Below are experts of layer 5 (counted from 0) of a mixture-of-experts language model. Rows are named router (the router's row for the expert), gate (a neuron's input weights, with its number), up (a neuron's input weights, with its number) and show model dimensions 0-63. Each number is 128 + 24 x the weight over its row's rms, rounded and kept within 0 to 255.
After each expert's rows: a language model's description of what the expert responds to. This comes from a sample of Wikipedia text that the model never trained on.

# expert 43
router [134 122 156 123 165 140 130 139 149 142 153 157 166  87 128 152 103 140 119 131 154 141  95 152 112 129 156 105 144 183  92 113 113 174 106 145 112 164  69 153  98 129 129 106 130 100 152 148 132 158 111 151 169 125 185 104 142 127 127 144 123 115 109 128]
gate0 [105 150 132  83 151  85 126 117 106 132 153 166 141 116 168 143 115 112  80  87 123 100 168 104 166 138  97  94 131 153  95  63 103 133 156 119 108 153 105 158 123  93 151 109 138 123 101 126 115 145 175 126 125  95 180 133 133 121 138 109 150 128 136 113]
up0 [ 85 146 106 140  97  99 131 172 171 113  90 160 112 128 114 136 167 100 116 108 117 172 132 114  90 128  94 115 131 132 137 148 154  84 109 107 155 115 124 110 139 125 155 158 147 142  87 127 158 112 124 118  95 137 124  96 109 151 112 141 128  98 123 117]
Heading and table-header words and units, such as Track listing, See also, Votes, Location, km, %, $.

# expert 54
router [153 118 153 132  82 141 140 137 154 143 130 100  91 110 170 136 100 107 137 128 111  84 139 164 136 151  90  93 133 150 151 123 145 170 124 112 144 113 174 162 146 122 161 145 130 130  98 175 151 113 103 107 153 163 125 126 155 112 105 133 175  84 109 155]
gate4 [152 100 159 145  95 103  93  91 149  90 110 139 113 209 125 127 146 133 110 170  82 118 118 171 193 125 103 135  93 110 127  97 108 149 128 143  93  93 154 149 116 108 153  84 120 144 106 121 114 140 132 107 133 128  97 137 164 112 147 166 143 115 113 101]
up4 [140 133 101 126 120 112  95 120 125 163 125 140 129 146 158 152  91 167 164 108 101 135 151 149 128 151 128 118 132 151 115 148  90 151 111 123 111 122 108 127 104 131 151 141 139 130 144 122 118 141  84 105 127 137 132  65 109 120 123  95 136 130  52 160]
Digits and numbers in tables, stats and vote counts, plus R/r-initial pieces such as Rating, tr, gr, rationalisation.

# expert 44
router [140 140 111 157 113 156 117 105 104 111 156 134 162 139 101 145 134 140 109  92  73 131  97 133  94 111 131 144 124 115 129  72 126 171 123 132 100 118  94 177  97 120 149 142 118  95 171  98 139 111 132 104 138 146 116 118 121  73 121 151 107 124 109 112]
gate1 [122 147 153 133  98 151 170 121  94 112 113 117 145 139 136 130 162 142 155 137 129 115 139 114 155 148 132 107 140 183 129  71 161 162 153 148 116 128  99 140 111 171 173 132  81 119 148 149  71 153 114 156 154 109 132 141 164 190 107 117 101 127  95 166]
up1 [150 131  91  90 126 120 149 119 202 121 118 107 156 121 117 145 138 103 148 153 140 125 104 107 108 135 106 120 131 150 105 165 116 119 124 112  97 113 156 107 157 168  99 141 128 110 142 125  93 103 128 102 148  95  80 147 155 182 126 158  92 103 141 133]
Head nouns and final word pieces naming people, roles or works, such as player, director, song, -grapher, -cher.

# expert 38
router [138 173 127 160 167 179 120 126 143 126 156 138 108  75 172 140 150 134 129  80 186 128 126 125  89 143 113 124 118 169 128 107 139  83 124 108  89 112  94 119  96 136  94 153  98  91 154 117 171 144 138 106 115 112 127 113 107  99 105 161 123 167 133 173]
gate0 [128 148 132 157 153 116 137 109 101 105 116 113 119 124 165 135 113 168 146 150 135 160 155 134 162 136 178 151 142 147  88 115 117 135 149 119 111 134 151 118 131 172 147  82 129 130 135 109 110  86 128 105 118 131 139 138 168 166  90 146 138 137  94 124]
up0 [128 123 108 113 147 148 132 119 114 140 152 108 145 140 128 117 130 147 150 145 116  98 100  85 145 178 129 123 131 147 151 124 119 139 141 138 115 165  89 133 105 111 135 116 165 147 131 138 175 139  99  62 121 123 145 117 146  98 135 132 128 123 127  94]
Byte pieces of Chinese, Japanese, Thai and Cyrillic text, plus closing parentheses and quotes after foreign terms.

# expert 8
router [165 132 108 151 107 140  95 120 121 140 143  85 139 174  98 126 124  95 122  87 145 116 167  85  99 132 128  93 103 149 136 140 107  88 146 150 145 136 133 148 142 159 132 116  73 147 155 146  98  69 149 151 142 123 128 144 135 119 158 144 172 143 136 134]
gate0 [137 127 142 122 105  95 130 161 123  95 165  80 119 197  96 147 167 149 102 118 132 122 134 103  96 142 150 140 111 178 127 123 142 113 166 106  83 146 122 165 132 170 147 150  85 147 131  88 110  95 171 129 156 123 161 164  86 111 119 118 143  72 117 125]
up0 [116 127 171 127 136 116 161 126 126 142 148 169 130 105 144 120 146 176 176 131 126 114  92 155 106 135 126 136 106 103 130 207 163  81 108 133 143 113  89 145  92 128  97 117 131 160  96  99 121 138 100 144 150 136 127 157 122 131 175 108 141 115 123 157]
Word pieces inside South Asian, Arabic and Persian names and words, such as Raj, Kh, Ak, aw, Mah.

# expert 7
router [147 101 103 148 154 123 112 188 118 117 116 135 117 121 102 188  90 118 111 121 150 148 145 123 129 108 140 182 177 109 118  96 140 107 136 119 128 124  97 143 131 122 202 143 145 117 170 121 121 148 134 107  96 138 148  80 154 130 107  95 106 132 155 157]
gate1 [ 94 100 138 141 119 143 122 161 156  93 125 131 155 103 120 131 164 128 123 158 124 110 121 148 139 143 128 132 115 157 113 176 135 115 127 156 140 152 140 154 143 136 141  98 108 117 199 138 136 161 115 166 107 132 131 133 147 155 114 192 125 111 147 162]
up1 [118 133 129 141 101 109  83 169 141  93 105 169 134 118 165 105 120  93  76  96 159 130 114 161 132 121 141 149 102 136 126 130 101 127 147 108  95 171  93 132  99 137 158 153 145 158 158 156 145 119 137 152 114 115 138 172 118 140 168 130 110 104 111  93]
Common English noun or verb stems, often the first piece of a word taking a suffix, such as Sh-oot, head, guitar, backing, car.

# expert 12
router [ 97 136 100 141 115 125 127 115 123 142 167 103 113 149 136 170 116 146 121 118 107 116 116 141 158 120 130 135 153 170 133  79 149 175 144 122 148 154 117 143  98  88 141  99 165  91 122 107  87  87 120  49  97 143 140 129 167 132  96 140  98  97 154 138]
gate0 [155 138  98 154 105 118 112 143 126 129 145 104 104 151 134 148 173 148 111 121 148  97  94 154 126 119 197 165 105 143 137 102 136 160 158 165 118 106 149 111  67 150 125 150 160 137 140 154 148  48 166 110 108 165 118 135 134 100 129 159 104 146 122 131]
up0 [114 117 146 136 155 143 110 140 124  78 125 106 143 126 142 111 141  96  88 104 114 137 153 146 151 108 175 141 138 116 146 129 138 120 102 129 145 136 145 118 135 168 146 138 164  88 162 163 153 109 149 122 146 114  93  81 100 116 118 114 142 135 130 119]
Adjectives and number words after articles or possessives, such as new, local, critical, first, two, plus suffixes like -ical, -ial.

# expert 18
router [102 109 114 143 142 101  93 118  68 118 114 150 117 113 143 139 152  91 119 147 128 174 146 140 127 108 142 158  75 115 106 139 128  88 100 150 143 178 130 126  96 108 103 132 106 138  99 150 128 140 164 155 137 112 105 137 144 114 128 124 128 153 134 169]
gate0 [108 163 114 132 132 113  72 130  91  86 146 114 127 171 133 156 127 118 149 121 125  99  94 144 169 137  96 143 137 127 138 174  97 148 127 155 165 146 146 128  83 116 169 128 146 108 128 123  99 140 124 138 129 138 112 127 179 125 110 123 137 153 113  77]
up0 [111 138 134  93 160 151 127 138 144 132 156 128 102 118 101 147 104 143 113  83 119 115 113 147 146 104 115 140 121 126 111 154  99 137 178 153 159 125  84 162 111 119 119 146 138 106 140 147 140 169 138 134 150 119  97 190 150 159  91 140 112 145 144 127]
Short syllable pieces at the start or middle of words, often common prefixes: un (haunted), ung (hunger), pre, Ang(lia), prob.

# expert 32
router [148 148 131 144 158  99 162 143 161 137 114 138 102 107 127  92 127 169 160 135  71 134  73 114 109 116 117 123 132  99 140 109 164 149 149 154 158 158 124  64 118 146 129 171 122 159 111 150 146 146  93 139 145 115 137 133 152 118 152 127 144 151  85 124]
gate0 [128 136 136 111 149  86 120 170 143 102  95 113  75 157 130 138 116 129  95 130 142 149 120 145 114 106 164  93 102 179 167 129 125 132 115 144 117 121 116 157 132 131 147  92  74 185 109 131 141 112 124 178 129  99 122 157 144 114 147 167 134  90 144 154]
up0 [120 131 108 143 105 118  99 127 112 102 115 150 150 143 108 134 123 113 152 144 141  73 144 173 126 136 145 152 126  73 148 130  74 107 178 132 136 107 107 135 134 113 100  84 122 150 147 151 108 160 158 151 122 171 148 118  93 139 111 113 108  85 138 111]
Single capital letters and sp/Sp pieces inside abbreviations, acronyms and names, such as U.S., SR, MLS, Spencer, Bowsprits.

# expert 25
router [125 142 129 121 140 116 106 135 109 146 178  95 121 115 133 144 142 134 114  72 137 148  88 139 102 118 119 155 118 112 150 109 108 118 189 130 131 135  87 138 103 108 134  89 121  97 154 146 133 144 115 119 110 160 130 100 134 102 119 174 110  68 111 122]
gate1 [160 110 168 130 143 121 107 129 112 120 127 106 113  91 162 108  88 107 109 132 108 150  95 150 144 126  90 115 132 113 132 113  93 135 117 138  95 146 161 151  85 139 110  75  98 133 160 146  85  80 140 117 122 124 155 150 125 141 151 117 102 179 108 113]
up1 [163 123 161 138 153 114 143 171 124  96 113 120 114 130 148 160  91  88 133 143 127 140 101 118 197 125 177  98 134  94 160 139 145 102 109  91 157 148 151 112 105 148 156 140 113 137 141 118 145 143 103 121  88 121 140 128 182 142 126 128 137 143  83 152]
Common nouns after the, a or his naming institutions, places and groups, such as district, government, school, election, team, season.

# expert 42
router [138 128 100 153 119 140 123 142 119 130 144 126 141 162 132 115 127 141 140 115 101  92 123 162 129 101 114 129 131 134 158 136 148 161 123 133 137 121 134 138 136 125 126 140 135 127 154 111 162  90 110  66  93 107  96 145 128 105 131 130  84 166 165 111]
gate1 [106 105 141 101 112 103  88 127  97 181  93 114 139 132 165 137 133  83 111 124 112  88 156  80 115  68 100 120 141  98 104 105 142 154 120 127 105 113 131 145 124 120 150 149 150 118 175 136  89 137 111 122 141 135  97 102 142 143 127  93 121 114 163 124]
up1 [121 144 140 121 104 149  91 179 113 132 134 132 153 145 132 175  91 139 161 126 109 181 156 131 132 145 148 128  75 109 183 100 112  94 122 133 149 106 156  98 135 135 105 148 132 127 142 122 134 146 150 148 136 119 126 110 142 101 137 121 155 132  59  99]
Final syllable pieces in names and words, especially er, en, ar, ine, ic: Lon-er, Ten-er-ife, merg-er, car-bon.

# expert 47
router [163 172  99  94 129 142 149 152 124  83 141 137 163 115 144 169 179 151 122 105 131 108 170 108 129 119 174 152  98 148 161 144 133 146 144 125 111 154 139 148 147 170 107 139  98  91 141 104 131  93 126 105 100 134 119 134  91  95 158 142 154 126 146  93]
gate1 [136 140 120  86 111 162 126  61 127 113 142 174 102 117 137 154 137 136  97  99 157 131 149  99  93 130 151 110  90 140 132 159 133 134 126  85 114 129 115 112 130 123 140 159 108 136 131 129 120 130  94 132 107 134 130 153 141 123 117 116 190 112  89 162]
up1 [127 113 141 120 118 164 110 172 107  64 119 127 159 137 105  89 104  91 158 148 135 164 121 113 111 125 117  87  83 115 104 110 150 143 123 140 185 139 100 154 137 117 145 112 163 151  96  94 145 124 117 143 117 128 141  91 144 114 153  97 103 101 120 139]
Final pieces of Slavic, South Asian and Latin names, such as -ović, -ová, -ski, -ec, -osa.

# expert 9
router [134 141 112 139 156 174 150 112 126 157 166 118 138 122  90 133 120 143 108 136 105 145 141 151 113 132 138 111 133 148 140 111  76 155 172 109 113 168 108 128 135 119 125 112 156 120 116  75 111  74 134 105 125 150 116 156 154  74  71 126 110 141 139  97]
gate0 [167 125 107 124 128 140 104 110 132 141 160 103 104 120  81 114 164 109 141  97 149  75 110 158 126 150 145 152  90 148 119 136 120 128 141 133 107 122 119 100 175 116 165 122  85 138 111  46 148 116 147 115 145 154 104 114  93 145 101 167 141 108 122  87]
up0 [ 87 124 118 122 127 105 110  84 118 139 103 140 119 108 128 139 111 103 150 143 151  99 107  94 133 117 103 127 127 154 157 132  82 126 143 119 133  90 126 106 100 139 116  98 135 138 148 129 141 135  95 159 120 136 161 128 153 153 141  81 134 114  87  96]
Capitalized nationality or institutional modifiers like American, National, Democratic, Chinese, plus field labels like Family:, Genus: in taxonomy infobox lists.

# expert 21
router [139  94 133 145 108  65 129 101 141 131 113 121  77 147 100 156 119 105 115 107 118 105 124 159 113 156 135 123  99  93 181 119 144 111 115 125 174 147  72 113 134 106  91 154 147 155  98 146 120 101 177 153 139 175 108 140 134 131 147 129 139 107 115 180]
gate0 [108 124 143  95 118 111 143 120 129 120 141 116  86  92 138 123 146 136 149 137 145 130 120 130 108 156 132 105 117  67 119 110 104 133 117 124 135 150  98 160  98 151 159  98 140 118  65 101  94 131 135 109 131 122 109 149 123 168 127 137 153 124 123  63]
up0 [ 96 119 129 105 113  81 139  82 122 157 118 113 134 125 107 102 169 140 123 160 133 120 117 127  94 141 156 127 163 137 121  97  78 143 171 126 174 155 136 145 136 165 122 148 134 114 125  96  83 117 117 117 113 136 144 131 125 114  75 146 141 106 101 109]
First consonant piece of a word split into pieces, such as b, st, sh, g, C, S, e.g. st-iff, st-out, w-edding, j-ewelry.

# expert 17
router [142 148 124  82 134 179 117 159 102 180 138 161  96 111  83 156 150 121 149 108 183 139 160 116 163 116 131 162 159 107 127 153 109 125 114 166 135 117 146 113 117 123 159 128  93 165 119 145 132 165 127  89 122 154 104 104 133 117 135 107 155 170 161 119]
gate1 [119 112  97 106 197 171 125 169 160 125 147 129 152 145 145 182 123 156 155 168 148 110 142 117 152 140  94 128 119 114 105  98 149 119 129  96 141 108 109 139 133 129 176 138 135 169 154 135 136 159 108  93 102 111  72 126 127 100 170 135 140 129  81 123]
up1 [133  99  89 159  75 148 180  96 111 108 134 104 115 154 134 114 146 143 142 109 142 159 107 105  93 147 147 118 185 147  85 127 122 120 119 101 127 146 111 112 140 122 106 153 115 119  97 148 137 154 127 140 136 127 130 128 124 125 136 115  82 125 120 112]
Name prefixes and middle word pieces of surnames and place names after a capital initial, such as Mc, Cop, Taber.

# expert 53
router [143 136 126 113  75 160 111 127 188 130  96 141 106 120 122 126 136  60 118 132 124  83 126 114 138 156 136 102 144  98 130 170 112  98 148 153 153 144 110 114 144 142 157 142 128 150 117 150 141 104 169 141 154 112 162 132 112 144 112 130 148 103 139 131]
gate1 [121 115  80 133 116 160 100  88 187 134 112 129  86 136 138 116 132 130 117 174 107 113  96 120  80 155  91 134 151 148 131 153 146 116 116 119 128 159 124 102 138 162 153 111 164 104 129 116  88 134 110 133 136 146 111  93  74 150 108 117 133 116 117 125]
up1 [116 127 142 139 120 133 142 176 157 138 133 140 109 155 168 120  83 102 168 170 115 155 126  98 105 145  89 125 115 111 137 185 103 128 126 124  98 118  86 114 113 125 150 159 147 164 149 148 115 155 142 125 153 144 138 108 114 120 150 141 110 132  95 111]
A lone capital letter starting a proper name or heading word, after a pipe, comma or parenthesis, such as S in Saskatchewan.